config.toml
d_shared_expert = 0
hidden_act = "geglu"
beta1 = 0.9
Below are experts of layer 2 (counted from 0) of a mixture-of-experts language model. Rows are named router (the router's row for the expert), down (a neuron's output weights, with its number) and show model dimensions 0-191. Each number is 500 + 25 x the weight over its row's rms, rounded and kept within 0 to 999. Numbers have three digits each.
After each expert's rows: "raises" lists some tokens whose logits its average output raises strongly, later layers aside. This comes from a sample of Wikipedia text that the model never trained on.

# expert 27
router:483444492524498496486527505511547515506522456480486491493493502529509499495481521545451535497575486526508453491542516484486549536485529506477472492532501493496481523499516515477514533501490479515514490483520470491470542482501490512488511445513545496468537514520515481496537482518434501470477490481508535545470495493468499501522552534505514485469484494468529501559519457476512536494513493500512512513482493549500541488523510507503486484520458476492510454442468462493483519481523488544509463500481509462481521540489487477480454521497493495504490492466469534506520477519505501482
down0:493562511528513469532516498536471515502514530478506530502527468501525460492489498487491483476508511471506512488523442480517483553497481522512466510532506542533517485472511490542456477480463550487529499460472512486551529464502479480529465491465478544499474501462486473474485472495511512533472523464490518484489528481567498500501462500519489510484515519495483508492511515503482521512535492498480506466526507500468515500510532481557507513530451525488520500441517536444506503511529522523499497477480496510530489504488528519513490536512467551499522483465508486496487542462521446486
down1:486541516496488469495493519496460496500525529475517494495523496422519452510495481480516478488480527445473509458512498483501477506479509477513509496471516522505490469475511505549496477478485518493489498481511532498534477512502479487498510558523508532517521495455494488475449502527527501525510503470455484473523486478542499508522441480464484480516488461503467487501470505500495504550493527542471474487519523448465519505521519491526550516522483501493474517538498538508537503511527488517546511482486502537500464506515488534535534507500504515516518493541464473514450473502547427533
raises: "'", "hip", " were", " are"

# expert 119
router:520500499521478513497521478504513473508476499469470528518521512485497455537486504527502478500506500536502512508497509479499557554455572555509465555486506480491516502487527486545528466480547493475557440487528497494518510470496499497430503503525506491495489462528482472496473472454503459500535488470458476485455516495515490466517489497550488559510479472549539513516515535514445471503469499497512493512434499500482500473523546517517529502520488511491514493532497484502506486484515486519498483519480492492545490503499507490501504512481535465485532489501496511492491538485480480478
down0:502505513503494473479467528513511528517487497498489511471550469478522521487527511491466515490542533522516491492445501490493458491523470460520459485520482546478455495535491501461495486482539494525516493488513472485500495514508451456504467477522459504532485496503499487528494518516522466491495463484531563501528460479521552537515490529526493483447566544482494483479535470470510507472476535509508503495517471504542507482515536558457497536506463510488477538475477496473480511524458521532510505503483522550503515515463505478485516491495474519484479516517479516469525508514517458511
down1:500474460495547495459478496526482511512498556471535490520529518498462523544508493489486529526506464515473494470503516502514558430482495523507551507486534452515515493498530518565485553535474510455512465518501495495504538459489505488495521513477514493454503518531526505479481500466506521459530511506455447511452504487500474539479507491543498483511493509497500482526494543480472491485509496500531533505475461523479473492480509537502497527509520512540553503492499471489475461503475492509521512466446509505519481486500479512511512492470512520537533494475453495521502525490463529513
raises: "o", "ot", "ood", "ed", "oss", "ag"

# expert 108
router:518528510489543446463518498473517503519482469504478514474536528496536491528480512496521504485518534503476506436499463540520495544464524505488461548463507509522517479495518455526488510449493537472475528484505477494481483558490504479483494502476496505510493487490473507493531437501518490519557482506493548454462524516478479494508519472483514495522503472491505473469527489510509493514483496511481514502462548500494504514521478475507504533516477460493519499494493490538487510470569480513495501510534509481497565489568503497486509536476517537485467536516474475495481462505493494556
down0:535512513473513473508485486524504477521506495536482479501510502467475516511466501534490513505516503476484532502489507484477461510481500477535516518505516559502487480493490472480503501505494479500479443501499512531474461539557523512523532505492469488495491521467490458510553493504498472511538473529492502521479535516508442505497485540445504467437558501540502511488529514488522546530542453504531513517520514489504495537494488469475496512479519510496470528482537512478471511497533459486475509537546523521508518497560505434467497529513494517476499510535550471502482503550509476504
down1:497501481538509478518499516500521488505503498482509482510467490529497484512489542483538491500520513488496497457465477529515494511473524492445514523539503478517489458506519486523500463494523512500483543473474471444540536494520587484524488513504484482470529487467493507512458514523533473479505536501496571524486439520512519527507523452537507499512514502449464490500491480515499469512517534507495475511486516496519530484508504505531519477535462442500495520510493516518501461532480499501509512497469527507496479489477460547498473498525540473559491520475475500494570516466538512509
raises: "–", " ft", "th", "."

# expert 132
router:511481521474459445509521506495474489506527458458583512492470493518512500528520522494508505520464558526481508477501515507527527497514490492522528516480481488505510516465525488503530495474507526458419476462522482480512473467469478531535511489504507518484482500483466534490525455476477522478426504536458475483526523465486503538487492452539507495503518499491480528510494515485474467499527505518443518491485507494536483481499553513513500520526500512503501489489467537467482526473523514523521491432507511470501513474524513520504514476486514470460516511483523538493468482502508515502
down0:482484510512523512488474496495483509538492525543521521490496505496468493507505506476471459489502534510513495556502496501533502493490533506524501471520504504499478482445523470528476494483504509525528553519485480499549528513553457480537499540472508546487499540482499480490486526512511533455511533502515475511457491521500495469510520477552491527516455449509529569524427554511512459510476518509473475498473459487498457496477501501493516437510506523507529524473452495512491502524556500499493520546510509500498520524484518513494459453477512504490498491487464494538485479505519515506
down1:520447485496523514477508479516504509487511498525488482521549538504464499454498515536447446460520485494518540519508506472475492547513463504508473519506523506511473486487505512502490485496469506529519536521508496513481503538540518518485514530496509532457479511498518482500497520525549482529489542520530481546504557492514498448502494507467483468476524520517524506466522480491506541487556493495507477527495476531485503520480514470487514478486506510480491510489483504508502528571530482473506535560526482525483562455535507458473527490484520520472507537506461539482540490529488483488
raises: "i", ".", ",", ":", "-", " in"

# expert 14
router:477479553485481426481502522435478551441482494493498499474562503488497487498486517504488520498489522474521524523502478483529542469490522524526510531457467527506514520470492503489504484518497492506537533499507516494486535482477506498518514480489550531551469485512492533503455423488499480545480519518506498495508472467479481477515564503499513534547473443534526519495467510501454498506492481522467526479478515525488501502518464500502498449540495497479496517510487509476493486468487522496506512486500485503517487507492532490487481473504546520479512461540453496518479526471478502484
down0:492489515547488487504441479481556498477529485443496542514513520514548474498483512523512530554514485472527493543520510481509527471514503481540485487491519465520529500513556482509513478494509482501506479506501505489510484498451483481487535486558508502524484491550514537466479498495482493484454486502516459514486468452538519544469496482466531485531497522480472488500507466520492484502496524563465468496510546477560489486535525481509502507506486480479524502474496503460495486528571530509526448481489489509497491519476498511508474486478503512525488479471515540518498458480535497494
down1:520506451525468492535525440519479461489492500499497501511478474503486505511509448477499462486488463525519522470535511497471477496528522511500536547522507463470500536425479513486558506517499508523469495557496507496479457485525483449486466477516511528491500524477469510471538509501505507538472492512495525521501442518508482535543493501517530472500493484496495478508513537502547477490510561492475529491512470472486513525515485496448517516527522513467469499523472513461495531501506502511480530460483474535525484516519463455490489558528497494485511517484475526479524518490527491506
raises: "”", "ft", "urg"

# expert 45
router:562523497489481443505509524464513511475473461473510505516480494438505456502523528491506505508479511491536531456523486492540537536505480481485505503462530500496504498469535531521499463500525527544530502511502512497485478491484508515541506504475492535473529499474494497509468507475464449515478467485529496476488460478455461486515530527501498464508527481523548519522550457478494473488513500513482502534476499511519542477490469496479557520502467533513502505533512516502507475498445492536548464542493507473523505531488519510494514545494475502463501515514454484493465512499455490530
down0:498521503482446511473531537505503515476498479526530500501544475526472456486479551484436491451521533511494503537531501478466464503492518478539488545524454550494510482493472501480437504467483484526545496516522502488533490489560538471487487509466511481496534480495465486524506499546465527510487465497481496485527529481519500477516491548490492531489460487522519474492497447502450509493488498481482500458519488508516482496481457489520501499501518498458525481532506489469521531473502466521485482512484489476525503442498513501531526462499498476445529489540476490501524503486504495507
down1:484513515474499518493527492491501460470500506499529486464520533499497512526547450548528519531523507507498558555485497482512524483476474497500481459503489535496461530478509494475527464494462470531488525494506501487559479519506535497537512525485503471508462505501489524510521501513514492503557511482533488491436492483519504541506506448469489490513539495471532461535474499497499492508504477520485508481501517534508483475501506469513464510501506476576466519496464520479533438509514512460498502489520536500487460516454541497531518547509517513505476505475453532513503511485514504449
raises: "ell", "urn", "ro", "ib"

# expert 40
router:548485501463520522524486516475504464506507455492533508490515498526483449483481468524480513474513502533497497484508502445502497528502533499538491479506487489446520469492560504507508497490493481459471508479527511503525519484481518503555524507468528502524519496528470497505453490516486443495490490524457539481547510448483497456501494476492496476484515494515477452542472483484481460463478450474504472530522519481474497495472482526486522487530444520537497515538484504482501476496512502519489505571471521496553468514473517474506524464514468453491488481511510498524479506497466475472
down0:499518477521499500519522552500518512463504504486459462475503484488462491448490526473535504489505525498521516472478514565499513558493489482501502497511456482521541498531540478475510475488501456519500542479486508527448467505489549540504507481517511514438483536505503488532499431551499482563501447503511512520512482527510538502525474519515523484507512480537466497468496520502499456509535473479509479515537464485492533468480535500522542519452518528510507498471510505502488478524480506524533495502485490491499487462493498500483471502473500490466469485467547484502474504531483508532
down1:483511503531500473522484498519485481467525486490477531463521475498520495544497460471472467461519500507495520506496480533511496488514466470590486530463482486520476477518486558483522511472480523579528522528500525491481464500496498502516495512496500473502481537501504490477545508467508534498475484479460490455493527497469490543466492483493496481497485509448449520483558511517480476468477486474482485494483528525481518516527521488464510547520533524478488501499514518535509502518545475537549556494518490529506519510537507498505492539505519507555483532521513521491484490520499488531
raises: "og", "a", "o", "ik", "ish", "ist"

# expert 84
router:484497538508455463537516511486487463527503513499494513493547460509443494540529509516498479514499536538500510478505501479532522469459482470477525538506548495510480502498527481497522500492507479508480481533479478493501553531498499466498543510512543475512525520473446529516464476491516500514445493484466542494494452475502466495503462495482498542548481467478574497494496511458475485465469503497454479519491512508510492514470527496493492482482509505503472535531490513526504490493503547505516513524494543494519460544528515528525455474517488521456470487524471488516519514470478516468
down0:513535497450515530497531505473502525474488518545533495481470478493492499492472463483517472500528489468533507496491509474539496542460506523490481481530483500480490472498484506544491503502480503519465514500529538548459466513525524511513526547455481493508463473492500494542488543535550494510540546515494481491484524461499454549528489539526461498488520469501524505507537485469526520532486487499510490540508509481539524548487531500481516507511499528491469535536516535529471482497500445454485511516500471490486512482492485488481558476498522510488539494512522500512523501540514499435
down1:523528484533510491529500479510510511468485518497519479496482512490534482519511479505531472429457540535535497508514511490528471510475478480518491490492512519503494506455535475513547540489514459467490452519533517484531529513464454516510510478542527480440496519516468518484519512497512539496505547517486500497503504495503478525535481464518477512529521507485518508481494466500488500490547547508518471526528550539502520483507518514503537493494524517479504470501464444521477506477494500482474526539501486499481521479525523511518458476498490543507436521452505517556496518485451541468
raises: "u", "et", "id", "o", "ut", "i"

# expert 54
router:520457499496490488518469511466549487489501486483494535502469524505508506506502536484479529514515523474507506512552499466517514447499504515521486500511523474507469483498495504475480476484485482524518493469587500497477553481506498534547518476502498494489550493510510485507509505473517469517440475515519495547505513480488469505504589498522489499497481483466504490526477494480481504492524498455555497517457484503517470523492472505474504515491481515493510466505493495520489498504490508498524462478475530448501548506455468455478465518516422514484499503450490511520499476481514502427
down0:509492482501483478479480511534508541486503485513494522501502505521494480519449537457474478519508477511484473502487472497528476529525507493464504495484502566505516517471487503508509509482534482442502536500513486543551560510508515484487465471492484540536475536487452498515512489487486518453462533513522478439502549521468517475524534516510505507516460475531516493501535484511502518481516493497487495502494513507450479509511522492502486470457499510499469486465517496504508481489533521507502510544522473514550515500480491544536517471506501485462468444542468532448473511484507551557
down1:509513510503500493528506485442463465496567524473487480480524497487495531520512472511567506551514488491509496507514496481472505490487540513520475521484518464460488471506534511548547518534520501532495491478489516490477464495470510526515505509495534487479489520524532486495502521454528487550487471493483491518481451503512493545501447533494495505474529516466488502496447496510508487509484492531481489500513472523545495481487523514561552550537542498497565473505477484494501454505486501547519504465506491526486490490481495516480491491517490502565532526504519526536522519524465497517
raises: "ually", "e", "ion", "ión", "ua"

# expert 156
router:474493442485479443478475498522471473485513525485494512503443496496501533500510479492487538500488511521495509494502513478548478550497492450479483440487517485516516515505584513507478461450537497480468484490538531488514480477508479470469523504502504453495509490495505511494449483458494509512449516482540499510480456478490491515458458491521496473517487492486532420448559480472482501495464515486529493506502526511467492524458515506480533499513497512516484499547527528498531503499497512482535468491521495509482464461491511487508495488511499472500510481536478504508462501475525519489
down0:498479480504481542511498491510501475539500524517507461431525503507488505503546499527530484466528530522517514496498487546534523521507497527528507544468550473510493501524530484536527536529507519520457490501527499516486489481531517448513457534487517510488523516488466493440523495499505449547523516499449527504480494498459499462533508509518483495498519498495481542517449526507482498517471488540463485514477515515466552461522511517476479489459501480492463481547529525537467474551508468509477494505481455494500522502536463497487520517492478479513480496500485513535491507522484452487
down1:492462494509455506510496482520465528472556499509481464542462506514469487511491514502544496497491531475510498460472485527499532516484511521495507509553476425490511494481485473523508534469475470558476554496526476508493550423475505477500488494533482465494492512539474515491513485492482513508523499480460531511508473506456517492519515520531508504485489489489474550495467493500494489521497511533512473527472505500457513510522494528491529550496465524491477494473500487521504485500477510485490480464484464497540500535462455541493517497460530483491435497477517508498498533490512463550
raises: "ri", "ain", "rol", "ura", "ric", "o"

# expert 53
router:501473546522540462510539499516439478446485520473485481474558492495457490499487442497521503505452507474489545495514502484529524457500510504472533500517472497543458505486524498509500485463512522505492541518476531497510519519494493491546482498519507500508549496505477499494475483513496517531454502508455522498448545484523466501483498492503499507528508464522532481564484477480451457503484493483454499502481518517489488480466522482495495484465487468498481495523482528489536512489503533498517513497485506483532464521490505511503510466491482494463487509518473466495433515430461531494
down0:519507532507531451500509460511527498518489485431464528473487531510486474509515517550480505507463522473499461524482512516469495549520536474491515524470510482481471504550489450511469510496476517493484447494475488464553470493518449471495459489502472520545508543489477530476501476488478494478499476468481517507469466520494541482464447472477502487487521489480540513475508530521487497497468539536454495482472540543489488487504516498532516463511483457536507506509515490469529494477489545491483498482469494482494491487486550500532475505537490503509522497480492481459479507475515483518
down1:513505512515459478481520518522503500506515548514514531558483552487511549485501489492501494487521483515440522504478485515513469493517512520523471499467466517501506472479490495502533490568537542502503561483507487500537513533480529505503502500520533484504522440544511493476501531529510507507492531498523510463493466485528508501471521519484489473491521512496453481473445518515508458486478489479556490476488487503511463494542506481515495500496497523507528506485472492493489502528500448500507492534513459558497542536505461469496502535473488481573462494492508550531533470485501482531
raises: "-", "S", "\n", "O"

# expert 92
router:554517455504503517522471458536476484510500503502518502506516478495508463497484522506500518496494503530448511474505488513492524474487511514506511491507495467477507467487526475499468488503488483459470495528548482501529507464517468495466524489519500516461544521529469522457488520496492510496508504477445531469552504458489467486499500487515533537470504517542490420505507497463475534474525494537532550482512525492461529534449539498467492491516517514480490472525487496456494451503500511542503530499463538505528485503481504505553476457518535493519528494474498518526479473480449488529
down0:501503499517528537521465462458491532510491487507498520526501505506545470498500545479525514511476528497533553503499502461483526483506523472483445542509489512496575541439507496512518475521458495499487529501541511498500544539511520487492489519471478501513524474526515460475485462501478461500489434529536500512551494513505531447520483462457483509530525525525498520515494502506486541496515462500523483541484522506511505494499502493492496515510509479498474503498479479504494523512477516513479503517487481552487458464472465436492486543543478485517524471495528552493499488488491480533
down1:479490465477511497504471475527536503500479472539488507505487534518509518485533507512494522503557516458471492515506505519501520455515519547555483434480495507511512490479514479554511512503488455473506531482491471547528515483507481519491487547443509478456512486476520507494502478490556484512488456485527556468508541590495519524524530515540496485485500497488516517454502517492497497494491563509536498468516524474509482486490511496541510514496517494524467469500475505485486501529500484478533499532497496493510512528517495446477485503497535475498504483506546503489535481490463461462
raises: "imate", "im", "ra", "ake", "ended", "ell"

# expert 137
router:487520511484511482481519471466526501491534522500502516493486550522476478475502514504486529557447537469483495492504529499471524486538516439499501511528484471519509553490524474521507454484535499465491479483515471467502486486503495487436484505512510506527577474516525487480447504520504508512537539468490485457457505473517507523448548491523512549521504509471506534468484481485487461516513465526516479488484523503493494486535495500516495533510469490536512442490471473517511517498520524518525483474465471524492461527512505528536481455507484492523501492481497478477501493443504506527
down0:498499490499512507517501525521476522493452503530542480518516463488493529509530512482502462461559490475486520504510504492523501524496503515489492486511524556478489452504499541460512496524456509521518528480522520537465504503539506542503531537465477512476466491485486484526483546529493483488519467478472510521512506501490474521538513512445499507474530478549525504508529481472489503510484515476488510549496472496521513515474477509514492488466529498467452554555497530500486487525538458483470549554520538444505511470529461488464521514531487509466509516509461515545516507525488509496
down1:479510466513504518504504533495489471529516483507501525500457546540538526542534496475510507463555524481478466503492457496474504501504490517436522498495495546497466481479511504507524502520490542491465530483505526514478492481557496506530539536527509506488505465508488486498482531501483528494521502520428505511495495479540454530511489449452471510471530491557477483487488508502472505478490514567503522536545506495503478480482483552550524475441519471469522492519504500495478503506523512475513532528504465495480510516474494525510489499547468507492523483506487499504476545504479521474
raises: ",", ".", "-", "it", " in", " and"

# expert 101
router:530451512504502481486519516479563499512468462471477498529477537517491456488514496511463486510454473486537455471477516475480518524482526470538461474502486495515497489482506491483544496505512514523495516472486493485483529486483462471546503525509514465470509494436490443506520509499473530471472475521501528547512486515466474473528544495519485446528518494566533571530511524486472504472464461494485525514503465522504511521517511481501494520481476498515495462483517501474524489485509484519506479470485510490516478495527515481480455523517508517477516469498445511531523489545512498484
down0:524491517484479508454555484451503523474500525517501451502455490518486472502500532492513477501515538516498482544516453490531545491519494518493488511457518456480448489519505505516459500500507457516476520523547486511486471520502518504523505481475504488459502505518469520524513510493478515499527508523505484452510496470416480509500504511491451452511513509490470504507471483499458540531508502481485537550477513498475514515476488504477532443471468529532507500509449497494514532537488517529478511518523492527489511543490443513515467520478515488493477564509511546516522501512494476509
down1:483502544540500516509518501466501451526488508470475500503544524545477471501502521478503526544463493491467487518464470544468525503515502514491474531489452500535540504514520455497518482507534509481449488512485466464499482503433451451514471510486479467484491486503506502472509514537491518434498450528525521479513484484522516496532470486474475483523474505479507522501451530512491498472493501499495491471467532499466498438550501489560502510521516514508510519495512470478517518478492500458521441459487496543485502465480514531499523507492497484533509518496486490464511512491481484518
raises: "a", "fore", "of", "to", "al", "by"

# expert 30
router:544514516477531512512489504499523515512549538491515497480486491492444487488475545488480547514482471547505498487460469519496483507494509465504517486491496466460511506472462498507547502506485513468518452489479517499528538496461508496531494487544532493537512433549485486493491504493523483475480524509529490482504514452482536470505475492489501501460453541498518509541478501518524481491499450477522488519443499475495546510503520495491473526486490482511505488528492504467482501494504520476500518532503511503450444483412470492520502526482533490528452514470466505481449489484490502502
down0:509504531520523508498526493499496487522542511491507520483496517519500479494557484473485538504446474485498494529484474521512510522519521486509493525506455456513524516489512473539536516474487537486480487517493477429519518485431473498458472483540498482514524496510518506457521460455490512503458483485504515469495523519485515482514518465496513506478486541458484521504450502574523473466487507481501492461514516534496487471543510501547515487485485487511547467500501517472513487514467557528514486506452464538479487458483510517505465489469498512516482551466467498476478485479471517494
down1:489507503537473515520509508496508500509463499566539491513517484491502530494479493493532473502538512525510505466489517451523477468508456492515516473494490534521501491504474552455482488532509478475562544511498518528482507507567517516533550546478481485462461511499525506527503519490512500500527508507490487521514503491512488495494500514509476507502498492504500512494539552463513513508497501492538521516480458461556524518478495507509471506491500518487461506514517476522458480529543439474487525515565505469530531517483488489461511519492455499466511482539514472496577494519545506486
raises: "ator", "ater", "ent", "age"

# expert 37
router:487464526484457440534493517474502514427496506487478521489527508525488496474514496502479525511525508534538541507507524481565532459474516532497499526476494505499486508494515497485495500512497489477520496479529502502487510503483489477485499501473502502522485475496527495493466477511474434528467533476472496522533478449536529459520545483540533541530474475545488515460463458500479495489465488530472521493500509506500473506510456497471465482541473464492480532504486513504429525478484500509527520518500498464491500481502512505501454478490499525465500464528471503524485545452463521490
down0:525509477462507492496542515509454500508514528549523486471506445459481537497466487503521483483537477523478518474490522502513500505492476524476495470522484502474464508494459506488461498494450503462479481493484488514462529497540537528527461504435475487484497506495516481570480512522531505492544539515484501474529526528480502478521489515510493519493539508547472517481498531484492522550497488481487534536531474482478504490461515515498451494496504496499434487500497517516472516480521458486493540525535516524469501520490487480475539466455510463459496519523487494504557524532488505488
down1:517505533464480523489560491489482543483492481502499510549536524538533468540504547433495535495516508517509494522521464509527514518464512507494530494475477495497498523527528488529462476446507506522525519498472485533514488525486473432489495507474472487511525474488524507474451454514514496489484496531482492490494471469510498479487499493520511476541490533485479561506509481497499544510488541530478490472528481497465497449504496484492472467489521491495479463476472475478494482466501523513507566479503499491517501515482521472473527475533462505553491467464534537492513520496454499512
raises: "”", " Succeeded", "isions"

# expert 111
router:492534503459524473509477499535497468511505430498487481475505508492471533506499484480541508492510518510441557465528485463487495516481552503508485521514513505505472459502473459518524501464483487540464528543501466468507473518486480490495502494493462540512485502488511463479514445455485504495486531486483527475516516493511481494508499483518519486469517496533509509475480503484516509509512471512498503478455514497490491543527511454482446536500478501461528488455483479530521529520499522516491542554548496512447500489575517458523486484518486498505484537491468523490499518532516463527
down0:524494486525531508488530510526513455523533481476522489473462539485513467529483468502498500495510547503503466487486465528471525526476475509506474521468493513492510493532493442525490511488532508498455486531488497463494456484527439472504494508492456493460514538490483505500511480471523521493494482515536544451525476520510469516480484484483504500459502522510485497489534516494521494500528474504491504478493556527495496537509552468518467499551494495549518502470468468491478500497530497528493488559516509491477499477530516462535533533471482469471466560473517527450492474517489458519
down1:514502498475485469519491490486483496495462494493477479496457472500485473482495483475459512499482456497477512492500525508514506488484556474486565508514463470527535512465540509447512509495540504522488515482498506499525515499535531483492429440518518486525531501474498489486505463508498452514463465518465519515475477504499532488518469485531509476523466474505502494454499490502473456496484501512483492485484514462493482460510500531499522530516509478491554490504527520491526493467480546519487476426463503516519483523473514504493490473511537487529496418497503451487478494467469539531
raises: "–", "−", "00", " km", "th", "rd"

# expert 35
router:492477482492520449483460505490487494440493514485509535504477498531462462523504544445496497496463482454499495474534514457482529496461497467478488505468542520491507479465551496503493478509496517503506562493497518504508489500486484486525483524512491513484506525467510495539485532469436532531469502483516480528500488516503481431531519550520478486514523515530470492508511478486483493505469498469495491493564500510519493491488463553520552535501501511482492454492476476496512486493491503531495460478449510463517502520558518486491472520525442498498517485515503463541489484509510483485
down0:494484501480506535492524512512495507502471504540545497514522468469506484494487498495491468465529516452468548490502529421527488560494545491519532488523502501493479454464483505479482522509487510508518504511507522472459487520538510518507524498480463487510497492466441459526512479520555442491459553526455493503534479507519490521485523522499506502493507502516542470496488500500529508488477486505545525513501491454492513512469523459467454485476494489512477532525551552492461498507536456462485507533525499504494510467518497517485516523514481518467497479494513519500552520516484479473
down1:478487509497493520528485539463518482506472520490500538534483518498501511518533534510493483485499485480528524468510476466446541471490488506496492515468543500529538525489480505505439514478505526501476431484475485516520467544504509518477523503506465526464512475480517506485507483465518486535484506512520481509542513526520536488453506474488494468481529509515504542509490522477453529523505532494502467468476521502521436489512493503500564543501494507468535530503502562526486489499532493489414499493493523523450519478509496486524477545474518517466508509517479465484468506521508504518
raises: "i", "ar", "ig", "y", "in", "r"

# expert 153
router:459518521497460448509521551474527456462483447469492531483533497521507445497501504513462510512498529497508527461462572475512494498485534494508510531516525517510487501519544514517529501476498499506473532502496518496492497560492503456535493509506493491482520449474495497487446502462480484501496521537445480515479495460487516508459505475531515476502441483521468487504505473495557502487504465479474467505528494507484508493525462530494550488549462547500485493505456524479503506529465490510530514472495506517539534485500495527495520501525506477507498466524485474511488470508496473481
down0:500509532515450518525520517473507471506554505498478465503467491511528432508527487511514486509499502480464479512538504503497542531500496460492469554501508475508503509473493487527515497465488474477480525479536532492486523515485498506473492522529503452517473473504488476498523568460505509492527466523467547445535492456423506498505494488503515519527516509492515476545456500462498521516492489523527500457497559514445506490497499505514541498491498520502492499512490522489522487524514489493538458454503524490487502486526537490537465500470477486512511523502519462473487470499445530466
down1:483509492500516489505480497502485474492508502496526523476513490502493546487480466450454500507508503498503515510475516465548498526492538513544495475525489490468554430507552522462532481492523505482530525520450489544487487486521486507545551526478514461526515467479459477524486489540535484507502501499500502558513492514565456490518522568480493472471480517495541512480486507486493510495543522499502512531551495479496499510484464439533474492497491453519485520502512543512492485527528517497496478508482490503470465520510508459481529528490514498549485499462519475534494510504486483512
raises: "i", "j", "in"

# expert 105
router:520477485468497462536516525499454462506484474493524489509496492475499501475489523530492516503488513502484483473495468464527522538493498532510469514495497494494524499481528480488551428469513543456549516513541501530500461484519506528445537522499497483504519478522510508517465479543511521501433511452491500456547468472518462468507537508533516515539518465547456548510493498479477514468451526501494465528520478498474534504520481519494550509488475518492513498558495486473505498502487503530532513499495505521546476518464503498514493469502494476471505491492498517521478520530478483466
down0:504502487498508481498541469495507507491543478465500501474512517520469506511482520543477528488449505489506474507526484549466488470513474524495486516473476455506534546494513482521518499468512476499466499488458504487526468483522529503488456480531515508480510497529497519477532432425484510500479513478516528514459459508509472481477476480516537512466477481465477501559491513515551520464537502528476479454490536571486497469528534516529530481492512487492521496504472498488512509502506528510506479447517523533487495473475519500527464516548536489524496483474472486496488470492539531497
down1:546483510540494468525526490522570514482495528478471497517550496500476550438545455502506507509509486513520464477487483524503536516518497502512475504547470462503524502500472476503511514497500430486513494503494488496527497449531508513534454518501468501574512459484507495515475485484477531458480539534514494504493534540478494476458522550504511495527491466502516507475553531471534472481518496469491502501504532497497526502480518468510510485501491520536474517511490486506486515502524465508532516473505496489453549473543522514495490475488496447538485491456508510512491509483508519498
raises: "th", "f", ",", " and"

# expert 144
router:520539480493540475526507502502508486515498497507521535479494544505490538536498489513516504489520527523479506425469470540512482499462513510536480516486517495480505493514493459520505518438500501508473498529487498513477446516510498501502488501508452507527498519489464489491536492491498514514508497529481554487498544510501475515518503505463533507478513467533521486463530534512486500505525495493491489500493536515493527502481518477496508552522472460513477491518495500478467486468564497485479483518519513466491548510571501416498520567484460527477459536502496482504476466536491460537
down0:482482500524470507490500488486506545478494535501485515512500474531483499472525518485526519539496484501482471515497538493497534473556496479475532483507486457525498502499506534491498497514499453491544499507486494502506554480476502489506505467515526496502515523533514528508462522536501502458452535479484476519494450490487554469488489471517522491571485491470489512487458484501489466484483522500519474468496494509510487468514498539523527456472519483535491476521493492461538497493447531486505488459463476503470486520430493544511456465521494445554499480500480507512510509442514540469
down1:493491517491464508479504465475500541473470505490502510503498491542487481467528505493525511536501504505480482494492532458489541489537494490463516479512507449467513490501513533491491525495507470515539503509504511491508559474486497497476500485532518485467553517532495540519501534511484512462476524479487477510494449495521522447496525487523509500565485499448480460506461499457508464462485532489523493496521520517506508487510512537510541468471526482534492512544455521486528498480469545496496496449452498512470490513452528549504483461508498435532485480509479532518500478466511546494
raises: "th", "–", " cm", "−", "%", "°"

# expert 15
router:482496507502474456530468536542492476460463498483527531508507482522497460478496488471477489509495515422511491516562508451485533551512496508488504519460518497476486496500502494525507462465471501519540548480495491493491458494485485515513490521517467536466533529477475509496466511479447473514521506485506466473508475454467493500526544468514482477547493476520504520508517538452480517506499509504493498504536477493559514499514460527520542500524501508518493475540476503464508509503493517525532496543499489499517484484520507531527469473539487531461514522560529451508481511492513497493
down0:469524504479486489526521504542514465505511510498496506490514501534478503496487522527431511499502438555493464500523523460513466492499492455468472530475493532478474436507492464524544526510500475530484475472485517489533475520480532505502467469496534538480500526451491511460529479526446514528476512462499522496526460463502503475495499487563522489493479475510475487515516470506503498462465512516509504542511540488489492498509466498506485494521476522486543440491496498453492506487452495555481535475501491474478491523465503488535500484531529533512523498482481468499504482494484489541
down1:515502455475511433507530498520497484503503480463515502511503498490506508443449468517466517522491473513509481554486496458483501489495482508477473511492500505445481514514505494497531522472487465518501518517513519473452476488436484533473514489509518539436501541468499543516490496477451477529509549500521514485520471490487495473512503479509535521489503469481462471474515471481505533503478531498463506507537497518528481504549525522536514525518513530533513450477507508491506533517498530553471477522494476503480509485486513513512516478482522532540503533488467459512447527551495512534
raises: "i", "o", "us", "ated"

# expert 1
router:501501507475483510531505491469471473502486527491515501519529514482529501498524537522507477554446510518478509479526508473500490472528484531507505523473512491511539468484512519526536448444516494532465487497461509472472441514493510518557482461510501529515494516518494505456498479496462511497503500458510496481501478535453476459458522509517510462532500492527501438489534499530442497503506462506529488530477495497548521470494513534516526510484473504490522467503455509505513506503459509509508443438460475492515481462498510468501477525520518470503534495478499479493472496526440483500
down0:503473519500497532503497519506493519469464470549531494492519497472496511481503483471524509470545479477509549503477516498515471521507494523503497492511521518515465458535494531463438539534478504528536527505491474542511503504555541499510484496489509511498471487507500521551485494494546554480522538534514479493496478496492513530545495524487467525523504484526501509527490505495484486502493523481501534535496475502534538559498444487472487468475490493478479562514519499518491489528490461461490512532528504479496552486508467490456514515531492500460497510450459487557545519504535482492
down1:503508517477504518493486510499479499519465509546518488476505523512508480502473459457505512451557520482518528481500514472547494533503468541524509509514513502496508458545487532462449479529497537516520512492509497533499493492533534479483512522479497529532491510490499519547474519501537531485513535503506527517523515494535500543502466519466465538502496522473526496513497509496532509501516530449483505536464474475518532523518500533457488490495497478506474529517545518464470515512500458495479514523479508479513545510507438495478481480498488496411499519552456519532509544499522464492
raises: " of", ":", " and", ","